Experts of a small language model.
Experts: 128 experts in each of 12 layers, 32 SwiGLU neurons an expert, 8 picks a token, a softmax router, a shared expert of 64 neurons.
Training: a variant of Muon for the experts, 526M tokens, 4013 steps.
Below are experts of layer 2 (counted from 0) of a mixture-of-experts language model. Rows are named router (the router's row for the expert), gate (a neuron's input weights, with its number), up (a neuron's input weights, with its number) and show model dimensions 0-255. Each number is 500 + 25 x the weight over its row's rms, rounded and kept within 0 to 999. Numbers have three digits each.
Before each expert's rows: a language model's description of what the expert responds to. This comes from a sample of Wikipedia text that the model never trained on.

# expert 55
It responds to: Relative and subject pronouns such as it, which, who, this, plus nouns like area, population and the percent sign.
router:516510520520456488500504482506486522507468550489496478490536427504465542484496458494500492485488524477502497484503528506496506549507494510485477521464528542485511516496485468493510479462500499472480542502527521488541490462521434491534509496508488541557501466474463494500460458442513486500529490505514513520495485503469515483542482508504514442463481530513436509558565478485503495476510463512474530495482476476510496498504543530476520501508533532479501502529515518466521523455523514496497532458514489482495525494486477480527484524500498488519450460539471505471520504539475481508516470500473478496490502519478484513491449518521509491479498498497478509474505510528482471446554540495475488534483541470473499489513495495526496478519487516549538542490519546483524483500486476
gate0:504458470509507524512496473480503531501528515485466495527528474496490518524473497455465493410501522518518493470510516473487526456521503488460465506486492525491522497471473527435501487505517471496467531530485480495446486513488491471550530490491512484502532491497467496515441522460506465475512519492478503500535464491462491518516511488511494472522498519477546457487587452506543458540497472521523517494539475495491519485519440503512515511453522489488483495491510520544462500505496496496557509488541525488499483519498507497494514506521503453511492507477550456499486490512487504531496446490499469514509456479484515491511512486482528461493479470507521500548496481467457500477491509494530485510496482477454450520499531502537494502525506522540510523504508476480487531479469487
up0:487434497455495497485513466456493545490498467506542513499453502501464490503501500501445522495511480506517463483460524468524501447494469469512506487494491450510488471456490496487468495469489461490503467517509506506495504473483479518523516539500540488534521543496509481499512537452550487511514455518532512543499476523496488567513478512502502508547501514505512468454511490506529466441491485516503525484494489512479514496512509450475486516474468522513521497529474507469482488476496517487467543531446494550507471515522485511498476476493497499480515513505467466499493513483514466507457530478501517459554459514495548502495529482535495506476488546511487483452465498501532501496467534570468528500499513527491475465520495488472456509515557493504493500476478488521501489498475494
gate1:496489492508501505518525495499514536514519491503506514514485492468506514513462446491498528497485533485521480480504416526464478481499479539466471479531518552474460486506540488480489485517524494495528561500495505481523482494474498484521498492487518445508486495482510457543469487532482487451509492451531494498475548467533494481497488530542484499500503492535470526512488501496498535495489467546532513482454538520490524491528517471487529463509488534509483504470541531498480473470480476467509499475483499508460501475528509513463499507517536468470504480501535496512503505525503582492514493504464491481459533547528492475515480535509517482483518542439526499467514529502523503453468502489521498495491467497564455514519499535459471500515465463513458501481504501506523500485459494
up1:538500499477483544499496498485481470501461516497505531480449493500532512491505511505480485516534496527480506499551588475482507487536510486479510558474482492511512540511506502475543482461499521546481493438534493549527549507512512535448500479457539513516496439498491491496512533478542493485535487523479505499496504499455543490515507514527488525514495494490486456492476502543478483514555504513521504489475501487520509508450485491521475498532520488502530519519435486466523531514519499532484512530474495511486521532488497494508518488496492529502492493508519546514489556481503505492516521483506480497512498477490491504499510461495437504516459549527534503500506488445523519526534522498479518501475532500456531514499503484488515499533564543509524485536496544548525488485540515

# expert 53
It responds to: Field labels and line breaks in infobox-style lists, e.g. Location:, Succeeded by, Edited by, Born, Genus, Time zone.
router:505435478481474500504489498524492481487451548493501447468522526518546481478506480505461483519524501541476498477493555504499477570489517508511487530498523493493531486483491490510487481563454516515552517515534541513444504473528498495515522508489494514484490475504523495561538519501527488493492504488508499483518531475463510482505503482509490482527495507494519494490456493492520505509519485530511482502501530477498494441555500479518519504492502487525473475518510466486503528472500489515502564555491463506491489482510502439505485452461499485537488467515492512507479494473503495539486524517501486527502544506480466513490463470450478524534511421494501514554529470423491440482507471521464525513516503500510464497493485524525519465497503487494505522515525492525486476499486505
gate1:515483488500481456513465500504505464491495525507470504452495528477528495483557502475454492508511560490505450479507544506476491515486520504537503471470524462489462497482503454491498552469485513479521492521510459488511484496538478561526492509453532522514498526509498501512531442511485544460452577542512487484504456493482519532499500537455527501463465497483444508495521514500573503487536511474530496519512516477512497511522520548465475515484499542527483502492553509499496504502544472511506500461519481480537514457504512493503495513505517497501491443473494478495504503478511517473529507505498503478493492499505524491514475454501472531504509441546509487476521540522517480478468523486498536513499515467492490504501534499474521512520510479537532542490512509489462471509479503
up1:507515460538505511536511508492546521480474499518497495507490467521545475512487497505494496502495498545520453521487510485507491515507493551502488472482515500542463495490558486514479514527507489545504528519526516488524520486507511510543482510454515468490529510541503460534508510554563473498473498503500522448511502438501502486508510526501493503482555492537529471562475506524440480505484519480542480509513500503523476536511503533499497508501500484499504494525521484534459500506480520508430541489498523533497519500503497514518452482515504469462526532492511524495498516482454502459511527521479436480498530521545513497470528487496526504508487497468534482519491541475543515471498534505470505526494472462466483522474483531474559505501521516556467504489520480502543468475504536
gate2:488520557488495477480506489459507529512498546431480480499501479522555506487525476506521512516499487460477479494507493530538482475513492520487494523489497490516462485493494490494458488548489493516528461509521517535528495486467500533539473501495503510505506457485473498541560521457518522464488495450496529486471497508486473521475450542495507486509530506507554486483534507493491519494486544494497546551507501490512513485509560522544545465495501463500516510532538474543501520475476507489518503461487512511500491487506485447493471476492513494575536537482470490483482465503538489482510486500499508527558549532541490489508503540482494509498522490479442494517473504527484508450486518493485575505492532503510518498468517464504536475518486481505470510502492475510522519519512514
up2:484514478485536492487536483482496471481481446497502471511493446515473511510491528538507483516526505490448504456527526530518475496457509510507524560537494519542476500511512480525495477487510479477553483581472504544433474498485501511536491476483503535482480503509502508510479488495495487524477472517531487501472531515511511519540509502504490558478469501503523494504560478553490506514506511499514487503561583494530508540532473515475489515508505465512451505477521557504499514513525484507493502474498471480475503536506507482454492497548508485462494495506458472475531501509500514508464461441522535506498528509488527463488512515504523557479502478512521482547485518496492463478482520491521468513476480467517513499490510478463495498526484478471494515476515471505526519526501465

# expert 33
It responds to: Nouns for rulers, kin and offices (King, War, wife, Council), plus plural and name endings like ers, ies, ches.
router:520533481523506524542540477518485470508518518510491487510548504544526490485501467454525529508504500517501480476544508486480512484478516478504519484474534488524562473490547470472487506477471506468468513516494491511491482497548461457501515498490514495527527503488484481501449496511530476509499533526496530499513534488513492490479451483539527505472496507497553475524546482505475472464536516493497488479493546527491485512471512599495515480499545516511483515496493494494480535484515496537511516467522517468521531465484532508487463545502504527518483514489491528491508478493490529484494491524532502455485467513517533546502535504504503464465474452519489514557506497439466505494494492522501462519466497525488556529505467564521451489534500475504524533527505513474501472487475502
gate1:490538501468512506497470513526508467521505487516507476543496503461455502508497520487459474559498453468448490539501434527545479534519481524492508541447503518487536489477526510487516532517506536515488491489508475508492490489452499491491488531527495485498470500534498529544503526518515482517489467507534504555487524481476473479494470524469487480487508522519532524525522542489460484456488476470463445486463504487517508505473484485490482513503477483498486473522504465524512495502522480524513508522484521507462471519501514497459532499537533484447497467494537459538488483474487483479530514502508499480469497499517526540479503506506452463516483518478496490547476512466524525536475480474503509466478495490496460482451421501461546513483502505494462536493506494483542513453507512
up1:486516541511499522493563476551489468512493516518464508452488482531463462547475516484478520481505507496484497495529519452504520482481514509520520493518484515512562512477469495528476537470511483481466540507477493470488506458532514529516503491505518494559509459514500504484499519516542489507518530528446508530514477556559500519499531460496479519501488493516434484511521488576485491499512488505533524523528548484493499508504479514482511493527498496461515530465543495473481509525488479461495483532555487477505501509506486506497512504552528492495524477492498490521526461508500484489460458522473462526491511483500494487485456498511538509549520517494529512489525537496464547516498455528493484503532495520474488499494530501524463470493512487492543481523536472514553483537499536
gate2:536521480469469535551507494517484566502492505467519477515510514492446463524473531473522488506513492521496459504501513472515493504533532472518557526506520498481531520497510505488469481513499487497498481499487501470487505495477526521479518468485495479522500524492503468535481547512452516536506478503550506479475468448474498509501550534453503533472492484500514477472447484515507453495509492505526501464515513526461544500524483479502481500475517501511486454485496515582500484528522506488502522524521540510508505466500562514492516483429516512499532481454493489484535505464476482483528525456478477565502439546485459513483499544496489480505503439538510506496516509476510495498533526501517539535480521498473504518525498480461513490507535508509503489512472506491474501503469505
up2:476474502490489509521500475519479488504539459453550545544523508510516498528498537484523462474493482504505505480456570525453516474526481490481463498544504482499527512460533499508510488484470498492484497493554497487520470477499496475488558477521533489538429505477460488489491487522504539464508467519514530498494489538457533492481485470520513525518473497502509507509468515542532507510533513486526485477524553532448473514504517434523471533489515491488517491453515521502499487550490532550514504454487511470464482475532496486494504523530497484486478515526484525527508505486553495492478515494495494516486510493492504479513480517517542485525489532542516495539496512495514407488534512487500506457480523491498527498506507517469491497504510514517512500468502467483510502490564510

# expert 7
It responds to: Opening parentheses and capitalised name starts such as N, New, Str, BBC, Kim in lists, credits and media tables.
router:469506525488470481470510483491483503502469522535505484505471495496533450508515554490484503501554482459481535490423473510516512479521460497502513470523509526467473513509515507516506516480474492521504482523494515464466484495497474534523470507508538518483488534484511503520521508509516607465501525461433534473510463501493544511506502484539504511523497478487534477548499501538544514542514496490480475515498441502489542528480508470467499508537531509447472502507502489523507471524501512528481488484484479507477475524503495503506464509536484509513526524468473542488465503491522535500518530494510525560541463498471512511509514517501491511531497524476517491498483517531495514502473549517533476489494487493528446526504514491445514547502541485532530479488523504491534485478522484
gate1:534472485431461492503493503484482513465522490543487516492541498516482555466466511520501524462551537490531487503490503491489517438522510470475511475477542519496472519510483489558499477497505498489468516446512488521495463541474496502510499499491517507510473464483521521486476466523475513507512517490542483539494474482487499547501468488507523503455485523476481521532551496507497542443489491504522528435500512490496520494496481526481448467497510509448536497494524519473487523485525528553506522482450510521523450486484531498490482516526472509523524527500533502502537495505521513538516494509474510521499510463513495510507550507502509501462473514510535460516491461487503503496541474444543514492510527498543518471499495507477517524547505495529499550488521489515510469473554489
up1:523533482482485498506527508522500474493472486470507499512477536513479497505500491484527538510490462463478516535508482562508467515488491489533496450535470492489493501576481549512530502465506509516445481502497566509495470500477526476464516490487501544490484516462506482466434505462477505512514502511488462530518482482488496497472512520512543500465464532471503498464522496518489519501485456533464483510467526471502488506522487514472503516502467530506516511529501521529517538516502431481481483481516489467514571526475527477543497518526496543471469486493492560488482508528529499483477523490484499495518536517541544514487480485480515515535515465513523517485497532501509494540501513466525507530454535488494489504538496494454504491478503457533534543478498503512537500546474506
gate2:480507540488531504490453535531518517490557493461524478517471497478520502497528547571479437483530502491479462547508494506490514540485491521525500489544490534494528494511488531497502466508504486472496489497483499504487491542517475489468466527504452509518498481475571509495488486478460528500511467496488479506464480495484502504493491539465539505481494514495497511468508497536548509530503503499556526474465514459532492476486519473508480539525502495533497535500521484507528476522480497542467513500507494480504489524500507467493542449488516483519554469511544475493497523491496498519476470529475476508479565531516494489525508505448494498486495529522491490468521508489526476534518509466474498477498452482458508508479492498509528493514466534462521520530470562526522571484506490
up2:453449449516487525503530536531449509502472478465498468517535528513471474476501490521493495476478508546547537527471498464530500504524541464501492429515505533496499472540501516490463465493460484483506545481498484486537525525474475468521515503499518503502532460496513517553461513512488511480548455519520510497474433461475492527471536494483505520496508522510532497529474462482512517480443491462489518509535497508508481508474431501513473466505497461502507484527522533464546475497502532493504448500500538516445538496482508519512508511482523472519478500480493492518508486518485472507503519526494500496515515500459514526457491504488518507486511520487527485491464538483475486489519502524463518516534462522536471496493515477538510481514469521480490508509492468472467521464488524

# expert 28
It responds to: Words about recording, releasing and making albums and films, often in section headings, such as recorded, composed, Filming, album, Records.
router:514444495493442480495489494499512494522481520507487473478442470489521490528487499454496481501475480523485522509489488510508481549486458502530472538506527493482480475477514490496493542508476530499536487476544518482497463525479506535480478534482533537447512516504533513505533490527531496468479491491452526540527516515531510499494475544498491525520529518497520514456544514540504514518505474491476496466487484447536489506547524470483505494560537471519500513555534494460529520513526482466475508545537479481501531484519484506509511514506510506491491553508477480497516490467539520484461498485515479501472561509498473452483473461468534527540527475519541500451488519484482527488421502513506489513529497509550533520479487468517513485504502471526503485491519489505486483491504514
gate0:502490526517508578533539507495522458511530502494486549505490526495471511498475527533515524529515503528531480527455523481500503479524502512517488530497549493484513534449514461506490485521534497485549467501498484489477507483489458496516526515493463511543510544535505482509519461483546445481524419464519485507532514542467495495514468523502493521477555492508500482487522522509526499464520492462512520522453516523498518537521496461489560488494474459531488489534522539467526499488496506450522535485522513525456508511540519470496482507528519536459449538511519498507474473487505506480450517520458519480524535518515550498509493460509541471545501494508517504513502515494500513489477505502516492493496526457499500497470497505470510529496494495513506511505494463486551502472523496
up0:490434516527534528461559485513472504515560531470510490448513542510475500468524472449486512484512530509492514487497504533530486548526510478485510456489518482484513498548564459505468487509486519494548520478530492498492496522469506472467455523566458467496462526505494478485462515527481489490489496499490474532474515458506510504512463500494498501503510511478505499526518459468528547462484525496500467489530494506477470527508435528502506462486496472483522490457502497511462496476475525507540502504483467492478537486476496533494514465485549482439467525494499486537498530497506531504455516530491519492486491482483479521520510485501501492509527507515487496506511489477498510512468483435527498494500479514506509490443501461471484526500448543509546524507484470490504508490488508
gate1:489512479520484485504479533522483485494473523511506465503441482494495469508493539488549489454465496506511430527503493504502514502491483461555536495471512495523486527459488517478500514498489515446455537502503498517517456537494487502472522480477494509520528458498513535465496497510498472482451524447468465473485520485510517455509516497517448543495536491522543512479535493483509507563539517497494506502530510522498537487497492504477484510513482478518474513430468479490499499488526495477509460535526475462525507502516494481486478512476527476514505487524511488496530486523494535503503554507469516507506519497484507536507506537498411486473502538517532489510488496483454471507485445517485487457501459511471506457472500514483477537505501421530483500527510536497506522483500505
up1:476485506520469505528551508495510470471483457511492517500459487480506482518494474488466517497501519506546531472472489483475509505523478502513513487530486470519473493480480475485474517516523527460496507487457493463518524512478486457576497526502553520485504526485481496543534508509519502508486503493529483495472516506492518501519510536485523490546554502500455486501488487519487543406494522540472474520499568519465492464483493500436530429528482509473485488540521492458520505505506484515509509490471472492518481506492491484469505568486479498502496487477506507501509450485546526500487516535533455482472451485474529495531501489494508527491481487517475509464514498489476544482469517549517513478531507524519521522506520505476473472468459471478497482470477496464507461503476489

# expert 1
It responds to: Pronouns and articles like his, he, the, a, plus year pieces after a dash in office spans and tables, such as 1965–197.
router:476453511484481486496449478522506521521488539531494496483501545489522447539512493523519494476527493437503530495421455493497511501522469496503517472523521491486485510492534540510494515504471471520511492510524470467466445489487508510496494497517512497492468536473507502504520507520492574481494519494437525492518470490518513496509522515522476451516496460461502497540522472538536497546499488512522459511507418519480533527495490489495532504531521529425498521491542486537478492538498512514490484463499505546498509526511490514535510478515486494514519509487469507517448497487521543463532523503496529549542472501506513449474490495533482529503483526481503495492509513531499523502482490500525481483526475513525440510515509481476479502479494522538485487471499526522513454511519488
gate2:499520484471523513501480513440508490526509524485455512497498459461514490491506509565541482497509504505494474509519491541572492526464505509549477469493530493515487481509508573479514486490517509513519483514466501490498486556487551485491502543509527507509536505496469526524519523495521541468488483451441493519513520470510506493518465496462544523540508503499506497467539514511502488505464474521501490499494483520511507524486494461485487548532507448507488542514541478517483459504525470500516511470494512515538472528502471510499456458495504480525538501520539468489490516458470496472514485516484487505544570514496483482464453497495516486519463444506490474451493490507527537490489499482501511473506500538510494473488479466450534533446526490509465488513499520503517507504507474
up2:527526492493480507467511446469505518511489500492470474514572505554483532532513498500440498506508507461448525506468499505468492508510544512479515575532474501495484532500519520540508483510527513495482484453508529508503474498492515475499487473518561507463507484509483512513524447459528493535515489470517460524500513494458484496503492513538498484481502484501475491507527473508441502545490484487530496525497483461498548462485517501488516502494517510511532519509489539502542474500497482507534552505495502497482459498480533503535510454560503544488509469532484506507522500480507473509527451495518497507479503484491513499523506520511509498473471454484529500498530527497509469508528530474504528532504538495474554508545488492533544522530512539531475581517509477483523478474512480
gate3:470537515521530508442510472489500472521518463519462544554519518500509520503497507510551543481531519460554491510492516511525481540467524500481531520500524499499506501502532525484500477478498505519444490535495503510493529477504531505523484510515484496471519479535534525508496509534447524532518469489473506460543542498500509500529529530486497506479501507480498511487466498485527470531491468494460465495566553529486500538527526511504481510463464535480512510535519485488487475503447481451539468484492492466530519522495468520506500459514471517497506501508542551499504459543477537520485501492517484533493492517516499504499497512517470551504467458488497470535472483490516563537510481523483478500483491498460477522482504562504498521499542531466478463533498507473517508513496489
up3:503527463511486489507473493550499490515526507481520511542491523505481486496481496468468505512468490490513491506518482476506490550539492483486467517500505503500536490440497483493467525548511466474537554507469487526541503504459494511516503497501531493525493504510478467506441489534481440506514429515482543475469499525469504538495493531511497511503520500479520528539511523454502482533524528452519471531519477507501510488469517492500495512564504514485458461436479525509507498506486561487501497490503482560484476461492492530519545503512516515523487546521514466533496505504505492466492532489501519507475522483474487504456521497520447484516518569500507493484494555512515483545480499436483507527533489501465515500494510526471476505504462523503488500459515486528519491507548509

# expert 27
It responds to: Line breaks and field labels in infoboxes and tables, such as Occupation, Born, Died, Genus, Coordinates, table dividers.
router:483482483527490503524498493518511468509509518539527502474464512493513467487501498502479470521526490523489471540456587463512474537484540492490493543468480508510556512481473497467514509562484484535540521508532537522464499491504464497506506449512513524495502475505496507556534528481501521510515488506493491486487549509475460480466540489571515492518508493494514498507453474509503501494499495496536494520505529529487508456523459460537510488504520475510499485510495475473493522524485487474521550539486470500538508492493484517511500437487483519521503454503517491546517480490490480515475531525485469542467535527464523481515458487475506530534533441506482510548526501462484452485512491487497467508473512511456488535454498483512530496512504489489485465526513505524485519507519544
gate0:542554510548514502529499529497459518501551481535519494529524514501442478499525479481504514533466496501479512451537543506498504496488519488477515473512579518511502501526483486494501487529472503504497464490492533510485483499514465528523512480510525513510527515509500466467494441500478473527506496454475504498480523490519498493524443495512514511491469480491521529453531532481485502492538496485449496503451434544456488516505528487510518506506490572505502492452533486532488501486501502509536478498497508517537509489519505526505524545485503481493449548515514484541469516497531528469487499493513543541466488551502513469474502512547500478526507518472477505454495504504465528518507502506508516512472510509503506496523531530502460502517507543520532448485523495561504503512542521
up0:514472513518459517524494473486515534493481479435474498559455496501481549492494508527513471488479513475522484521453538490522521498508488465536468524508450503487465522547491519531510508465520496489488512481533474513454541533484465522510504495475490516493559506514503507524513494536488541567464495479507520506521510471512515526481479507485495503503537458514560478449495490474525480490504526521479486510509493513484470500557485507537490505467504454492536503514523465489518504524523481500543507457564527477532544535503474493489531502482511504544507521538496508473510515497513515508468467494462529486484523539472506445493508490480523493488483495469481514549502529465522459499465507447493490519543487531514488505502527498493526493490517473485460473499488477514475511480542486
gate1:520506482493531518482479499525543500458504505517504527478483488488507503532432504510470507527501483507520463509495488536473537507528465502494537501497486496460527536499475493497497488531506489553510466491440536528502496477452492529491497492540444481500487461536512521478503483498464494476500482459574499526508498496493546432525508519481508450517533533488500496444520506491479518495545486511525525459510527469553488438489488478558515483500484506530485521479502536473502475484492468511462488530494507492549486496527475504506519467551515496537487478469505474508486511488492461461515488511481480490502480494493463498512486503475490473503519463506541493503512492489472501504503501500518464491434513506495481474506439527522521533516504529502461488494488465534482521445471523
up1:486505445485481475496507491469507516488520472469552509509502478482499524470466491466548498485505438537515511544501491495510533483501478499525505473504466502449502501481518501478501533521525512452510497499502465506513506507494507477491510484444456502487539529521479486481500519519541449477497524512506475485515512480481503514503544518510441482528475490516527506516500482471517502442503469449558536499531450519502474456461525465525453474456501476506496515523519499547447511507497498507498492510537512495538472486468520498453527510498494485524493533453559492522505535527502502524526478520533535509487533499498528456502505456474503518515542523520481510494535500524455508474536463493502482502469485518527492514504524444499493525488513451487489477524538478532487514471501510

# expert 43
It responds to: Noun suffixes -ation, -ity, -ments, -ography, -ities and whole nouns like development, education, system, House, life.
router:537561531469536504476486500525486503523531531489517483499513540492512518510497496503504523512481525486520500528533494485489483523518517481496521511437539471502566516525502501480499452506501498475441494494484527508538469502517478479498544518519472496514502460502489487479458525474501488536497481494525502510511495456504456516473524520493551519508495523500473525456450494527496467504485491511463522468490483492469480505475483545501509536457487525516464513481517517447447444475491523513495499495495501460541511505509526461529455527502470511498443482510489505500479474528463499490519525519500469467520448483513496540487557489511478488548416471482485498506509470500530504502508489510500510537495512527472461495486520541525513480493548510458503532513506508493502524521542525
gate3:493510498524518498501464541500513442489501529485498487503468453460474467453523513525512523510510529515512489536474471516461494538530512489474474522429511497506478518527518540484505493462501505501519501506509528485518529498549479465517495483507433517548523550531489515500527468482495525519494490525538491475473493486491511463501529526464517473502486477457479519496551499480471491502504508484554501518487452506496493494514512488486463522484486485465486483513531519523518471462476510574528504516523509445494518499522498502492532470520490506483487466507474444474493515497493479493505436515500510515507464555525516502508523468494470469478486556536464483490521531470504499453546493484515440505456488524476498511477521496472535453504499508505496500498498490469483517541525508
up3:547514573506479481469505491484510513492455460506481533551470514450488513523476487495493529524517498501505523534522485533505501520455504490545518488486514479480505525491504497488501499460503506490461449499463498503513511531499504538470503516490461532471493509514460495525559481508500542503500514484448478518523522515506496458490522517497491493510497486541452464477512519528467484471505555480538538479457528491498501489479506527496514496518532473477542519496475504567505453489500465465491505517518487519462515488518517509521514527466502473508512485551523460473501508527427532447519498493508473492507499465508495505487523498475485503501448513514492502493541472480513542496535497488508508416531491507475497509522460504530504524465522511522499531529508543506491521476521460
gate4:516531505483506516494512466551522519500467464496470473464483484505496557545471489505518463467456514495498476478528504487489485436552491496486492510486499505495501503489498468495475483500512552542535512485534463484494480493489510522500500496471500520499491510497499510462526475499518468509539440477547445430487511517511535487458460553478495462506490471467503460494473510503515489491504508499524505499525524507468528493518485483475482474495516516507502493500492510496510539513472473484514567508477516521479518475510514521540497481528497479487488515494527506475531529512496490524527572496474528464527543461516515530540488486471500539487518492492500498438451492517491491458518509479518531509544452509504548527528498532531537483511455474520483510471486490488498552521474482
up4:431522487492485490493515520580492512538553461480469480518515498507539460549535514492492508528502487501478478464455558513497518489501496488510505488506506507512523514488503551530488499468495481518485506526539487510478541478490484510491515438460509509496514515550495532506475514512479524484496458563506551474487513521504517501511495508480491513508532470481540498515484481501507494538508501511483495516471532534497484488499472505505498508520485458506483525472497485478515556507480506485540501492564512516496444517515513525507499485512493526498548512497509506518509490503477550453523466489486478475502485499523499505516538493546535490462513449476509490557492543554416489521467496488538489535465505518500480487482498526491512525500513485527459462509481516484524488502524540

# expert 38
It responds to: Whole four-digit years in tables, dates and prose, such as 1991, 2008, 2021, often after "|", "(" or "in".
router:485505516481473521501503489519515518521484438471546470496521550532494470519532518461516523505521474510489508502470499514457481486507519482508507478544531510476540488545507502508495468478469538473518498501485516464533543475516533490468516503524501503495490497491536438467504511524523511516479502514525525465524449493506485506481498491526482532529490470483500508464470475498475488485486472484521533533486512513478505489523532480510521469520515556483454451456495496485541528518537533502488486506505485508461513474466526467521504552548503504487459502514478522456503512545533499511491546549528542499514447518505506501488504539491539540524475552490524507533536464474472463474539469478523499486510536469506486514520498480457487499541478518492510487485528504514464474476517534
gate2:470500512494467503490504504524509480508492474483475491466480482479498446488502522486544492512486542466500495505482480535501495558459528506528480510521497521498501505493484481510501552507511501516488527556470524521517485506532512514535486550448490500492461481483488506492459493543514495463482444475502514527520495528497482503518512538495496481456484520533414447463518511508497514489479498512510503471545531449506499490486535525452497468485497499492523522498505494510532492468513495500479502452505518523455524480503506515504497517533489473469476482449519471479517475493521455499500529459468553520515488487485509528491487500473470500502514498482469498473507505468503478516564519509511482495559501473468542436501508531456536502511502452476570534462490488495516525490509469
up2:469565527478527463477507515491507490486467462517523512520545428479500527453545500467469480490481491480508447515442531495467492498481480449465533555508499503505581494496520507526488493511522537474457490489490494552462529494550494459475500501499465506500515430497526502485500507507500509470493466488487494497486508495525489518517500514517532453517504471476515448507453478558480495489476487509491511515498503493520499430497524534514528496532511519486489487484456471464521492490508507522517466477479488539500469481493484500521492490498499499517504488473501485503537456551470486457459552461513503495516446492510486543495509492518504478457512505517475477489501503524491465505537479497500498518501480488494447505490492506530499480507475516495503493470485454486474493492491509
gate3:501544509495467498453466509540499488453511494496486489479480531494495521531476489486461506513531495520534467515503531527518502491486488507490521532501489500532451507502491494532535470480533486451498504472487503520525528498469528418532527478505531529505491475512468499518470484492472475495520475500511525470498454430475485545498500513521513456482557514528448522517470513529473479523456506521501487507508491494511511479536538541491486509486466507511506467464505500466513478493477516546558496467498467500490528471495529466528471510475499512528490531514460511505513534528518517463537528516499521478506416508480493515515538476509501545471490532503516525454494447482490518501473505489521533517484516509493503526506520503533553489518477532492520488468495457483465503492465493
up3:496520509502500536533496513485475501512510492500481514479511544484492519455505496529465492493539490528528529493494571523490495479514478517485505500485495493513504493465497466535488504523481472508532511477472468507532537495519562455507479493485534520532522512520532494552481497493542521485514540522510474498519482551496494502497478476473530460519515518507440491565489526491540506493554496457478494497500514484522511496485485480466494495508460469529474490492518486561523526470537501530567530552476471466565467486515490547441494508479503530483504523491527475490553494515510520485540544467532507513503486479484492515529493469489508518505522527495507475472501421523505527487504516484475483495515505489522507501528489506460478523490482527499536504485489556525494467488499492

# expert 21
It responds to: Credit and media words in film, album and episode articles, such as starring, Directed by, Release date, album, song.
router:536445496503498471473467491479477484500480530511500471477479456482552460517489510488498492512506507521465498513477505505479468581517478489534498548477519442504460472481492466497480502497492532513513477506517529500499486493515533563473502529481504501441469501517549501517533543528549528493493530490461479508502500494498514529483498566472492500484527502481461477429522503527504514489513519499483499455487518478512481483548547498516485507503531482501491526538525493467551534483521486522494538532497474495519483478497476488487492475496538526506460517474480485464508507487522510479500451460514469545518523496481487494483492472489510543521504444533520513467525484475510499467483520522480549509500484536514506514511465469506493470499537475543495503485539458488519475491482505
gate1:566519502551485457479554548484500511527519485523531459467541464498492496496474496454526536524478482475495498488522494493502508521509472462515527482530501462505473491454503475455517475503467528475476510519511507527526516476490515540494483539468507493496471452476512503446481539505524514485514531523522521486491511501514493476535496514484451502519479493478450534457544505459487483518492506515489525488507497467501522552520546524519528516497509499509457481555500487509609483505512501506537516476501496519504499486493467517523510510502493478509522493537486493493502492505506482517500480504537542483494479496482500519476517476489480532520489483470525515486532506502539533507506452513536526507490475520500532488532464509524491456506521512516484470530471468490496553434493477
up1:530531465573534470526485491487500509509521500528515551524471523477471477464510495547492529508506502524518495500527444468536527499466495490487489508548523498509462501499530489490457474510502516445467492458478449504488495485507504434528500483496501474513506503481525483474500483501502500538491540488517503482467521479535522492534494482497488489507478542506467526510546477522504506494531530505518483541498507547531500449505469529492513499468513493499488473471488475510518497497523520446518494514531487486520542457524495502516533474481522524511481529474509465499507471470482496539530511524521501521501476488488573555481479483496499462483529542500499502578514537491503471514502478474516486525474501528472491548522523473456454472486470535506527483529474475478513517506496511
gate2:486476504473480547536503506475492507510439485509483495504486477496451501474512483507457475515525488492453469488501529477570500531463517466500455470503515500459488491471505483483481498483509519470549524522488514502507458482466518472470477499509501526478522497499477456457516479515548483504509511498462483506497521511451524517495478552481522469487505495471508472504517526499513513512501486506505492502486519455536499510520495518464507465508510436542476490526531475483468517502494450499520482498510486467494513474506527517558465511517520522466521500516549507468529534492498449517488508529557511554518509528502470517538472494500532499530483496509457510462479495511505485511488518520495518558457452505551448488449480503489503525537518494554489485517500506541498503493457502
up2:500455500490433502508527525525483525510475515446511511467479480478503487508509500542450481513498487516518481497497498520474469514488511500520517463491534501476547491543512477497523531478463533492535559522486529483535517470520524471513500454492489500496505442496505472514517512489498495483506516486527491496504562508474490487473468522480477479491502512488489508503530532498455525515515510502444503488509519482484529520454527482524495503525498529482457458501556505562500539517514490489488549488506476498482537466480499505511482495504509430532473547506549482495533479497515485439472518539499504503490490483470546498548481517493493470463533529502507494453524515539474537459497533505500496502511506495493487517475519538457477514471491523531561507477468451496492494473500506